Experts of a small language model: width 192, 2 picks a token.
Below are experts of layer 8 (counted from 0) of a mixture-of-experts language model. Rows are named up (a neuron's input weights, with its number), down (a neuron's output weights, with its number) and show model dimensions 0-191. Each number is 500 + 40 x the weight over its row's rms, rounded and kept within 0 to 999. Numbers have three digits each.
Before each expert's rows: a language model's description of what the expert responds to; "gets" lists some tokens that make up at least twice as much of what it gets as of all text. This comes from a sample of Wikipedia text that the model never trained on. Tokens count by the router's weight.

# expert 13
Auxiliaries, modals and "to" before a verb, and the verb that follows them, such as would, could, has, to, never.
gets: " to", " has", " had", " have", " would", " can"
up0:487470483506537489486581525511555486475417461497504525495539483437409451386478515564572538544481483505579495451471481480501524456496520469493479465555482415497511452563493577492545516491526482510515558516524488570460441526418463457496437541520499490476436508458481467512551588470552500450555484525524492579490475538465507527570472376488526478524530516466550481469495487550441469487501516457481521509478517542489591483462533507489515510525472434472503505473573477599510519576461501480501555490487543496470564532476496575513513493491487542534510538492542480513446473422536566553
down0:516494441483523484483543495540508505500480559527471416514496465540493397458489520491439539551528473518544502527516546491478423560452569485460548568472491545459533518548475483478442583569457451436544498576550486505560521454593488515517500528532469442540520520463563511444441531502532605494466455430455484535564460551485497578445498466525438524421437547497423506484546486456471484498494482509513516493481470484482491459515516448518467436516546520452515547508554550500495475485501469497513465516485582526515440508475540549550507561535520531441505495469530493471491421508571552547
up1:469522551474467498545487502543427500515479449542501502513589491518453568463568576511480434433486494517554542458496480509503519462581544522452487537530502550544493500523523446462585485484532499486527513449483406503491486511512393515466575520434518545467491558462498501462457499479465482514517476409435518478520527502502547531461559508517514520454533475425456434475484463459400506476473500537476551529498477474493536524446483489527482489499518562531496452457500539483471577539501457618498517478490421501447451450533507510432507569497451530517440576574550446520473519530514553521
down1:427499477457520513514517566493539524471419537542576495542530512500472509491512470558485520510544522469449485447523506535532538526477509468490491482468403527446520485510511527522535507497427514496499553550502513448484517497517534445528468458521456442551494490543559425474516448521468605530453452459466446525453522525430587539431463481551485504456468547469399574488441484501477517483514516449465496425484524479462510509465564515506462545543584474424511540504587503590526542514502502548503549512506542504448443561450504445529437574576461556516538548446503508500494525486489501454
up2:533439484571473486538450568527509516432455443501502499484552486493489489460447512500517517532477422525464493534505522541499531415586576490527471494477479494509525460578433470488525452497525479459548459431476496465464522474496477532494507558458580540560527521423451527493465552551493459532566583507476528490566468500440504501489419427487554514448484520539531545480557532475497505510454534478469547535502503468559476504469478558485567450523502514534527523534468467510512493485505486543457551569562565569484417448532510493478529479448535459548516502448502409532470409445552424490
down2:535454506496544478471523459500436462536548526488497474491571512447513474490505513500533475439470389536537578482430549492574485476546451453484432464523502467504479520509451478541550526505563480464512504561493489491500489451519455461416469488550526439475520522488479502513444516474476567462468530494575490556526478489537523612464507616489481504569481555463592539525466507534511473490552531562482543543531494411448518527505526474462552538522473605533506540471494490470528504499487485493558497468412474522582459487495483484511517447498501583513506527455563475429491495471524481408
up3:429577476495554490402552489553506449479536452524512511538510491485560455469445507495502504493437491455476527536547519535488459521508502455537534489418477510507501478543468481462456498498528518532507457539479507536490509519489535506515450505495464556534507550371503540503453554621505515491490475517531498536485371428520478484449507494472537507496559496543477438461516516418520499526493509537530478498486470423521414507505461542484492493446495543546517547500510531547390549516477488596464486571572474521442484520604492496554525522447540446504553556547474461526470481557473490502
down3:563462501474461521531496535584517522489522538473468554481516525486524545487492454469513462528445551457534465479533551481434449477456532469459560525526438555396414503534556553513530470516507513464481509454445554471511440520509497511473545525467546553463547493557518543542501493488441603517534542483466491550442464495534476422545415486453488602474513462469492445486465491564526437527606494542556512499498515457513523425562542457525504493493505525446531509486479515529449570507438439489454572533520466512457523531498515491511466512450559471460530425520500504450487459498576466531
up4:496574484490498503510450524548505458480404525511527577450531483515484544512457493531455542538471498484479493540541495479441524484474457429453496500480487502575501492427503497450514438490571498552482528473541472534510498523411531538588488511479486505482475526492529479490493493493543405504508497466449472547472530548520537499466498595544552504450379460482473455480482507527567539425437535474463499518591505484561581512448427446533478569567479472428497484471505503551476521513490453490478545544459495508510513489476493535494511515519474511491532554533515595520376434531489566436
down4:542512524494511489533531521528577469461504476596427473487494563563498502546502457486418517504487514407538443554513503452525457506452505490434508517528461537544480491531482519440462510475471459443492496528525485564476482481454523526518460558477435502560474513480578487561500456540412438533507497538508525391491453490471474593600522509497504489562473462520529482486528444498502568529462482544575487450489518520490467506479494446491509435451547454538474492398470493553503486522581495492452503444529558551499503500535528482456511458540560464516555439531497592481484456569534460495

# expert 32
Place names and their pieces in sports schedules and team text, such as York, Carolina, Illinois, State, and at before opponents.
gets: " |", " York", " at", " University", " City", "a"
up2:521491500514426624595502508469494494473472564537540510562478579504525572523374509491464530507511529556510429453495462546498527529471490462489432495513483441493527550554495466463566581521460515461467453476492484476489563524537560505531476426456481499500532551503572541478551458524554460411522458437457517506496421526479534566524569536495458476428475549497477456498468537464457442567489564513547515484489452431493514511536453519568500456495466495452557477492453454473472506506487496512528540422513559514481443459471519483464451527470503469571480502516494471502480514532496528522
down2:510390464515537468511420475471507592489528544515469445426512461562581541468500511531514525513456422477489532482497482467460437449529526522485506482493527511503477445469497492471484441516515468575484520470465465511528486449505471520460526499458429551507454572471455499553484492500468479475466499517547465550556495558502529513467485506426533547482538479556450507473510485560458530472541476475536514538489516467445508491531475522540563581418480536501510488449465413465497499538405463514536475551469534490532456593483554571588494543494541572566568504538485483528536527404555539514
up3:447521491486497528529426498524450483409551509422461516491443482499481527443497509462502506514557507395482461468445486508465451560469535457484423548520556546526562555537507480524542518503482505553478496485477488512453521538478518453495502508538527462503551504504483521560509534515550466465464553505530497522504513510551449515441524436526509593433528548534483560490514483451484484502501469462491507526535498363509496496482486507488542557516499499464615500497570543539515604508471489523519476503533552445461430493520434494536519458453447425506498464530484552647458465515510433477
down3:494525500465456458480613481487428527526460477569564490556475491445468441604542425538525569538565475514520470565460515462529491499478561496454486445407493473497484446540483477528550482403466490517567480533448519471488521455539487446486438524530478482475570479479527545500511522519470472541506519517448480465466486513575495541485518570445526429531427537470480538437480522528579483452514455508509501521478502486527500549479545480460492523515419524499557497602518481501466522505483487460546544457520420507503420505491486512538575435535457507565517509459575481491493524503505491569
up4:559496528497433517489511455513500509465472486473535435508450458468490544470490507492529512529490486490536568446553538509526473579509483452541539506466465511476512506509525468488438485452527458525554568496415558571554540434427540541604447464480560586456443464466498447518423487491501506539603511463522608468557524566494408489507492501547516481485524510460498535478505470518494507484450508487496467531531429516509468558514496511511486479583464471489422434459424452509463459510499482457547535525503544486541518474479484490567415471537496542551490535482492469558506430559566506526
down4:460506525500497439472483480513529502468529488414491444392525452454534482515611501560531526490457503472513554462448523586467499525512532483493523545517516589523545585491483578569435522486473571522495555469538543514489505466497549477506519491489492466478510477566464518539489489591533376497494431492450502530540470500436493522419525494466572447481547479516488592510590478532548459485477523483446506493437450424455542477547480468438491533506504521523470508467457488511510528438463459538518484455539454532547529472499462574494508493508466549504514472488489446477465587539478511512
up5:496536480505473509483513526508575454518526528497538590436512560508591521451503493512540554451555528436522549492537475495420463494506480495528546562509530510472487538468545566540423490515530477535502478573462428572517463511470524510440471467508498513479449417542581459419517517574537460490524484503462521573464486499501508544434503522461533492453449506475458554490526462469498441522492522468471462582504509565528452522432507466506449435470472562428493455457530497562478535530470528497589435524424542492499495511488413562523524460454509500522479469426479479553521466439535520481
down5:489501448470483424530506499492444551539508453515523509477504519501563528495486465500498513552488536493461478464589530504500415466490449533515502478527486444582506516542410459501560568499464493505475521563454445508565529524528416463443537422463512469504521639482547528566559603453482557531521524493540493434552479442586537523502473503375470483446544531475515518497505472519465469508490485510558492471503481511531489495514450512502513509499485477515515504507462450524474402569577518468470481539503523483476530461495464583436430554513475507538466530495471549490482545517505440544
up6:514570467446428466504529526491407518504481502575564473508498476556491537485520515435494455421497506514502518469527503483470513522525495515535470456454475499581591478535521446491480546476549504506441536510479441413494504465571590399515552411473541572536560534492407493559430483512538409469467504466558452483489473478502467519471490493508540524462520471541572440407513513428436478514463460481480577498544460562486470462555538545580552528543554506485564519484475534473446517533509512490491497496487506526534457461528498538519508540522479487514502522512506528437498482512512435487
down6:467489414532554581497500485453489483494529472478548436515512453472451502427517489534479510478549436480501446498536484506504560572510584577493478402489493483479466456480490563486505463465560571497478463454470527541493553496497525454451493547480571425472578440500499569467506528563562454541510462481453509476532447514476575542514470492512552498477594516417507523568520557494464546538470524483537515494471546461451538524501486513501454481524496512593538498486486491526560497485522469496509506482536498543461527441554509478494537431524448401541412500470509428481448535481470567537

# expert 6
Capital first pieces of non-English, often Indian, Turkic or Asian proper names and places, such as Har(idwar), Mah(ar), K(rida), T(utub).
gets: " T", " K", " M", "T", "j", " D"
up0:523506499558426584565535531493543509432461477501521484437450478521534541532440504460495499511496514390549492505485498460421504464563587398471536471475533504528516495467460479492516559500591495491496498509501512492562562398460548500443483570494497507525537527528522533547488517495544445521552541558541534579510501547532491459448563489431522479487504507483459417458434527524453506441443494538526542514548473468526496478530441508550494459470453497432520480549456535422535536499432480525493456518476599480477441520471522499518434526507495516471490468509481488506503468550483526598
down0:553489497531473435484523473432478506574526504502441466523519547496514423481548442453530450571473472497507501475448464467472513443408520496465444468511517528460526530513452485495501492553446487466468510589473454423567509508575502536529542427535496526544518520570493529518489430486535542504500602566510515433462484455450446443551507501498569510547509512552567477488459490546454483559493521515555534520469508530515502577417536475435529460453514507517530470489520518575550542494426417568508496422543496500488463509535548522540479531534521489502488521464481422531542581467471509512
up1:522544429499414556546532446586489492537546530552542514545554474568519496508493505501452571480490471498469459421513479466498463573567495514522505500574487482488541451523436498507534436520475432556580442536465525527471472527549418498485514528482491480469502531473514486519597524565566514437530501428486485444533430498475494479448489557466492540416488473533565537469449511471465539480545551561518448454468542487518497514467460463504481468516514456547540408509442496460440483556495453479452478495529538533437464487476535525479550556423461561482528530555467479482485550498535492493
down1:553545514461501574484521548483535482555458449525474507484506471473463512535529503522430518507496486481539467473470451432514500446479458547537474446433533468443530461549494571443585431482488515446536495527485447374466486422455518518546541526488448520521440520503510495516466479506469558475533535587547492585588470488532449507433507475474497545486499531534542519477445436490476442528476542494500472500516556513509508499516464442495502512459543528484526492524463525455536415554531448467535511538573525486536460518499468540588475617537495545486612538460518473539466527460488504491
up2:534562517484548540506487512538521555472458489561542587479473483486506534528471493447573523423454491420534462446557479460496510499540548490487495475477498462544465492527503470494592557420499493526472503391488532544398520534530434428477521482448488506455506538471519522435473536507455461544569495478515498498508540510508547567515515429523484489440504536487509450412465514504518487474522474501563562531554497434485515551520440482479554566550512472506474432469504508530487550481477490518436531495510607548506446448528510550411513519453552500494553413541561498545511512502473532532
down2:528391485424514541491500487515395549485522532557467486472426440496538482564519531509516437519498520517548507479491438475504448498421532473497536441504492550514509556486452426495531516516548528470440479526554509439532515479505548524509547449517464560511479457572511541468470578520469518432465471501538484519492516461472501493457480528423481480493489531501545462534461473477528562529449509546508471598478396491460512438515477501526578486483387469547567472551539520486460437537555495447458514515491504563552540472563512522501484483478522567549544483485517436508544535429508546530
up3:536456439459412574487603440496441464469477472521524430502491524438498502452520510448511485536528436534532498451525440534449480495506569498497451509565465503497539550478506486498548520509435521541571456465472465518521550442471524433560525488485542520461583537538489509552477531540513474483473527430492550504474473513450470496469554453504453450419539530471552496509525496454518549473507506505495556501520502429496475569501552451541504498486529500511508516492565503502520469537486587524524434480485538555469373463534512406475593546478595471530472495516482522518548436497542523529
down3:517455475444467498463543420525531499492441470488461505482549586561425490569497516522491443510521519523502549512491475457462467488485489546505515470434513463538447534475461480446412556550485454436525498488463467507472559479541532536513570486452457562555517503534584508445539499502545447426514530510521520496463510520460524474478468549500484553536526618518556469512457506499482512410579484555507438449501517568542538485503571498537496487520554559404436516521512455475475542528460471495532566498522465446466568518448481513440544542500520422537519481521491556466483527552438523512
up4:504491529513535523507518500591457497549501434481502480481430568492586508495479559468540528499576451513493478446498472430473488494574513486536520492453447488488516463482522517495402464501533482494500428573509477486522494528474529540459555562568579501517549496469514461441553552468522439543486594492480547495438547514469420499533505596486539547486435520445518473480548427524536519501448516556503488489577498503522485484449492521439414481444533494478571506448487560510510512469472454593514558493461490496574486527518474485485491546500528456483476549425501527519457449476539562565
down4:508466462515522461550437493453500489540503562497466509488535502483534522549575454471493592562482521517438448430529477495457572480499493515490520482551491496477460473496485433459539495484509471575459520576534511508514458497474508506374576505436458503499505478468507544505525472481534436517483560528517488500462489463396526545517465478430497516452498542481481569540458485547486527392497555577544457481615503502495463503511467462584516437462490444541481484457477489518548467466554500515486459489518505460526434447467597455500525558489521532461513509518522532509527581497463575555

# expert 58
Pipes, colons, commas and small words (of, by, and, de) in tables and infobox credits, right before a name follows.
gets: " |", ",", ":", "=", " of", "\n "
up1:516510442501424453521570502482521539490527481573444450532501493553468528550531489431439576462507502530449495547458514563511447470483495481485491443513507551537546453487506515465533462505491482480511467559522512531499539427499518475522558469482450541499486421457545572503588533530514462494470463507500546483455457527531411622485521553562474437526500567504494451378576445513465515551488407513486512560453505468479493503487494457470542467488492502555557507561516505471497511539476498510473500521523445477476511536472494391520452502498424519548480570476467455489530475501417523534
down1:514541471567458470533537456491509528522463426544482500544534556560473539506513576457459525609477481487484475476512473521509451467517534498468481461523521429502473474531510591513597494500534495506513517557551533560469487494471438572544509480500488561566485479537504536517426468533492515523510543500469591518446464608513565509386491451608466480495448465532567474464517481521456465501509566490557478456460490487439572440512491542499529487478469526518522470498525453478483521524509510507519488510501502514411490421419449448513477491431513486421521500446493519459441467495459529484
up2:531482425512563520445588478562499514503416535503536540485474490491591498512563517544559470512453456462525540489452481496509441499555534499530543483450479533518384480528478492463462509460519536501482547497472527588436520430492566472498523567468489494509542415491590489538447544474526532455484506479515492513466473490442500555429519516485514532501537524501444533628413514495452503485479510489439494468496442476587462438509548518433503490528440432509458565480464511456513442514472522539559514505499532546530463498486521440445541461477540541454498435519528516489532456520464524516
down2:514404513489462525523536531508522449494491537568489388504514503495605574516549478523538445474459519591486479485533531486536518481462549508491536549437503517560532478530505462446521498526460521542435485514540492452475475539541607492503492519488531485550519531566506537502479499515554579451481462493539485498564499453493488475486411511510469490452503517469463481533409534507480536533413509474438561411468493445434562435524535497482541528516455438493499476505418463505457482548515479484569517456498511517461471476423520475445537453514522438540437436563497547535508524509469493556
up3:430497501502526566503507420464569558517494432523536552426498483545510491401484515460452463510562555466558496566422465436478497435505565494484516491516480488491489548550533495499498521597575503508450515506490478477509505529548470498498505568507524490528488503553454486508404501453550486504515546518566498478468448515432539529461557470455512531500548456573549492427493497532528524449473513536515572535548479482557481534502540465483524501427400478487518524551488466572465559483443529491493511503498583469488470412519459464453550522531523469463580528494547519436519463443536519495
down3:507500452459490487535490501519460522427460466460516524439518494533461543475516529499503449497534487565492522462445503427485486472466563457529508492469561525516549527499528517472510545460505477477519523493515490533475569510448450590522422522516532448496460503463480560490502545516542319506521499583556533504487450490499476572505519475492471450501511469621520509519541526503467452468503502510459478518399533475516423527438441483472516478541462513515444558493506487570575499584423515500484492520513528551490480505504469545521478419498579521444561576573507461489495458507499560496
up4:444498517517498502487508484488491552492519492525515496488482444446559500462484563462477533486526437538537561536579421468534533385490478525490479545520517430523595459481599435554491522509514476468483459564508537495477562512508420573417473538466484457530472463563542530396526471516544457472527447494500511490423572486444481486488476442576477536508505461453542433531491459451484481544509541498493527477523498520588484566417526527480428452479451516505474495521530560466520513503504474507493522511508489568500528512501479528510492497469445501423503510574383472499461517520553472499
down4:502502490501535496478482523520529571550491475575461400442467533444484477463509577466484532486475566526499570471518580523547482483547463521528510523472542466438557445451500442509416539474545487536509549436510544432458517509483405477544537416481505438478561476517522523448516529498489538509459499475482429553552463547508460500542533536473451511525505531503509424521479514481533521466516502446596499496522505537528521479559494473526466452487470585486492399482452516417478458583489526554455524471484534595519473446507578513514496550530476438534523533453446538459485513494499464494
up5:514488408488480478523534464523519449444532458475511524500450511535505449499455562452584561578487500498456550435467524462499508483541520528547483511546549556482527520546474547477524525528572466468467447489535461524534521446516527551477540434500502516522429550462535461444487518502523486523553541519523443515412479516454502505374473496516574503584510517383425499515431521489465530540520506505468493503540435444445504548550536522495523470488503418522559430605452515439547495556511519432509551468472552485529450465501470561482496483522453512516508486519454485530514457496537480516
down5:518481597453589554465509532489436516524537511532479456501507562500498543538444476542531480505517460508480463511504496553540498520482468516510520480503478480501486394448527511499478530502507484469502459521466524513456494511485550463499536504516504580542490476459428548561524508569438573561432498441531482481508442554539475429518516505487506538508478532499531504534485455457418437523498510550579510490534381461494447479572526501536494455545503561452491430481516451519449559463461496460587427477555471453532548488448473485582463555418494483567506434550535514435509551530472490493

# expert 22
Personal first names or their endings (David, Chris, Federico, Gloria, Ritchie), often in sports draws, tables and credits.
gets: " |", "ie", "-", ":", " John", "i"
up0:414536506453507543521511397587424513472549460604545548467516554504464546479412509520511472491463531478483477523498512457459464495537495513481532529433523484501493568462549557453503473453534512490571456504490484509494480531447514511504484509475521535453532448543528501433464540575468500554583506517508494566512510459529481541515497468506476467510480524464594483488522447533468481434449591558551475515532445392574534491542476477492476470455463460498505517500494540522529513499466474523504493458562444507445505508532438482467519528571543504577505443441427434546460499435546513515
down0:538530499423453492541526545546490453444456568462507567544475456521536509481511614553529545486543618548484429507538533454463456535467510537439527450429562478459483531473537444436519479507467533421479508514491518507577494544505434505489513470495509472497447474453521529510485552470457488479473581516468575533505503563482496438472483540479463485474570481549533523477512543496423514487483471455470593496481494453500493575415523523528476467495540500473550533458429476494479499515530507548518475457481498535468485435548542544480538485505513579526500560481474535472480435601497527465
up1:477590486496530511469379460527554510460503524496561417493525564484462535444480500503519519531454509466463529540559516496483540483499472497502525435388482551495503579469487548480546482512527529523567523499496480471447527485467493530537482523427511448467476473525490459461525551469500407563578485561543487505507504517461497496477484460574498516552430469543534495517535470509500522473510454505454476442460447481560540462454513459496486448417500534428483554509458512542507484463455492599520449470489477530507525479586445568469514521573491534544548461422555471565504582517526483474
down1:528525550509439464569464498611522523494543543518491532514443503494473548516495580537508547541459418559472480527440487435474475533503440539459475529530433444474514512476512501631421490503463474476528505521440488489467493484518434538496496514524476557402541548444561531568499456479440471495524535449529478499514459528561509477430508474547499510495479445565546425495535526477488505464455442463457469522571423512531560504511544534490577498531493525479485508487426567501425416511470470466547530458560500531502527487524505497498529485575498492534517504537459505522494539525515415477
up2:483480512518479549459506404533502509447475477589557495495465527505518516446442462508503592509487512481493454527521524401481494565551582490570486505497568463499497515474498477443541550484500481571569493524489404512490486515444514494511514483439575510470476496483494553429529492471531427555551540466486504544482493544480451536564521469456541497468512466473543473418462495501519514485406555502420566512469452520509534474489482499484480489526449472506524493497452577509440509517496563532461439580446461501432529447528478555444478521468482528504606554494460485500421511516526504576
down2:550455505561517485516534501488474480432466458494459484442522509557488489464455564546516555500556529489410446547546518512507420526487444536394519496436556509548548550484445481448580507452498494497514493455513509479439546481526467426501449454544506495535481487532462463489500503541534535515467466495485476483512553520505500459560451566528515497537546523511453480500478487495516462465432492511567508528461476514545469528484560512471547441472500538462522469593457523508480553454521499527474534495499422487495490472517532404523519536616448511538474535482469483598515514423637550510
up3:508540460526461487524465494551519544498436442553505544519498564564527479509504545534479553481515497542505530520446520482496494495480559544509477486514536479529479485511530535436482496444447561473525430470497536557475538470452454498476510576512481544500492460548523462450524456589508534457556544477491522524558513487541526641508525478436511479473483500512444478462510458497491548513482556530471490455563498413566511486460392440438459535450528550432546562479485487550545538461441472538484541557526467493465522481535397509415518532484540494502558473427504506537442457419508476468
down3:424480501574492578496457424525454501450500528457489500533428458476418518498465533443548503548528522481460477517506465440420465435522496520578510451504549527472478559442509504474487501497494571443529549565451485459474516501497519526486525470536562496530535496420546477536572533522517473517499583519469529526367469497546509470560465450514509532552501399447525544475551536474536450454460526471490531543503539453508564474453503547538511478504435518543433487466419465517458506528554486483482462508542564547488542472494453556473485482521565463470481524547534529501445551519534515515
up4:522507467534481562543487553492410526541465525510513523501455515515456465494496433466552509522482505495509530489541474541533484495462503516504524484538627547512459532460455410548542482488492526562553495459482558490484602512427481521499495455424493551404522534532430602420460491524557485513472474506536518414535477495547481514532514469536457524444465507458464548465458495545504456489552484475532410456457496510487551525491573509500523516547441530539490416390525473496494508490548585466462488486470507521491539494504609461487498518577521503559462523495472500511507521471543479469
down4:574453476550557462520547478461496446422537486482502488451448399520460504462547518583561493554543512532496489524429467490485541556500502497441492542499523506481528446491494479497508500475470442523553470416421539569489529480462458542462540484460459505518498493595486570424508460517460465527508495506454501503523483512526477431537476525521484486556517505397444529566516463550487466505495503569494510485442524540493482537534513580483598472447516473552594453507536532496466489516522540442525517473494579493526580485510551447451445536451503495507556484485464446529480431461544482548

# expert 49
Line breaks, especially before section headings, and the opening pieces of words, such as phot, gun, ospital, card.
gets: "\n", ".", "er", "le", "y", "et"
up2:604529581450497485516569512463502487501482509530541520487431503489567456542423455564416488506456464526522493476493481510499505482509534465467517483473550505478563519568478452456565511448495482529472485510464457504446533523457584409484494562514530476460504461424502519464497556454513506459479536544529475512483567473533441535488592449515513493526482527469469484434566498470497478496509489498471489613510448482547431532496526506492453499458485499443456552503515561520513467527539498551507517554528577514487464430518397574444436447466455471497539469543571554518447442542504491512
down2:463510466539550509443532544460496553490428565548522477465441479590468525543472501489459571430516489522551479441527519501436546483455590545565520462540521525468490495479453547524475479502505518546465483537522585449482488467457515554400440529511472472442539541494507490507432416493451551489460490448500501469471532465505399512503542484508544538510500532458507489571532462570533441491418486542581515483526537485493575521467504484504552530522592492506521467418486509470519528536455582566506506531484450432506507471480448445497551443533480529456490539489521509536525483448485543510
up3:498484500496493470495507564528497463433416491523484503513404583528509570485514489479503488488567559557461477515543482432519461472474512595549456488575441563478456528577532487512562479434471460502408467462499488567522525454531456550472485426475502533521506513474514478463475452470527471533478531475512502521449486556485534560415485500486524503496509515509490492489531407531436504521468518554511500541505494489504481480470530537452479548543424552504458437504548517475505466525495513535506572514470536504571519423450467555529384542514466522495541562459557528536535589486479407503
down3:537489467480451434490488442504534464470545521468453463472421539572484441530535528464486459520541480564511490514453485428434524515488554484493521533561503482537463501500486451464506487453487485431536635493416408581535481565517545546483473500550503464560537515469431551497468535546485455486467432538511499565596485473496456505509524513525449510460508473507460434502509500476467521514483511537543502579554483513608472515485525506543461518479473507470433445484473511452571439507634489494509482480451532481523489517515512514504490475549503557494540553518575508458472505555458500513
up4:551536578454530481473464485507553492516521449545521510490480515518522529508437449491485493520539523503459503481515485442495530489490531523545543519518451496482457488526457517491472495517554506456471405511469516501496442473513556538563514540567473543533445458523506445503511453520511517500526591483507515453549558490533474462430471608482429531499508533496517411518520471503459470523493511486514468569474450459594479528518381527514499486525499506379524554472498488491523529555481451461509525577527475491401531434461413643448507449485534511467493458501475522481506522463591483531
down4:491509456541468510411431423493542418433569449536468461471516557551564426541503446460575525497421502560576535434518481448484471474554430542475446419528523513491484437495573522444542523480457519447475545515487498498518532517450486468498524493528440495563513447502475482467534510566561553498475450574529518409470568503524519537518487441490534560506515531538511564512460533460503474491552483448540443509552583503518496424507499497515500495522459481533536502509479491443523412436516497542459475482506524480502525511503538525528541559501556505507457513552544529497468460537450479528
up5:506493507448500467523530490506476532452504467550554503469437555542516534504465493436568492458526500580537517482509495489437483483499534499486514506462540500591520497495532482476499487476492475460582476468472576473528419487435526474469543451531512405465528539475415476521516504525489487446550503437528517558538530502461496540540526426435544600579420518423474461434561494465496425517497519486490482531525517515514553510533492474519532497463442564528454505450461526536430476557458530537506443524585513553534503403492495563504501505514545437468557487498489459443427514525454437552
down5:511512504421474500589513504521463486571502512476474482555527576505474446506507475475494496453452495498478499509499518588540527509564487477487540583536526482552483526505472508504512516462536506526497491512472529458496582478463550481523457496434481450512429578557472485517483561512550578525411460468441459457397510515461493485534490527440483523521548464586521501488483480490564566530509490525500438434503496464543565496503484494533471487480508552485555472528454379502450515493520518528456524441505434411590428522523533518511487438493424502478553419588528520454526485536516476520
up6:524554499555474513562515440452486477457439427547499485483469529463484489452575417514572525526518535508542523493530526520458431457516485464532536504480533526549559557429438482479471494500493484492514434494480475519434441534529514491472489397521575567425491483557471460500537495534549471530470504425495532566519440517457514547513575525575473537466470384483558557533498532540492566414505519489447507473497576496528502513471490536453568558530469577490517481515492500528540524505489504516526561507515489483448460461436448446500516520526474574480504465429468484493455560519458514542
down6:511490464557464466438443468513461538503528504507548453523464460527522505501502519515517539574486449558496485446457431516493566505523425558524540604446487506440562469506525574380500494527481486468499525548465519529501555531469529526437548551480497559518424514428535488528523473408523473504505500571499591511519503521503489494571524532529596518434423453533533519518468547443441556442494446523494504479473543509501566436539483528564491491530448441470513457485494461458526491498502483518512490523493516428450460467549571458515422490473520544536510476457494469528451447527458495525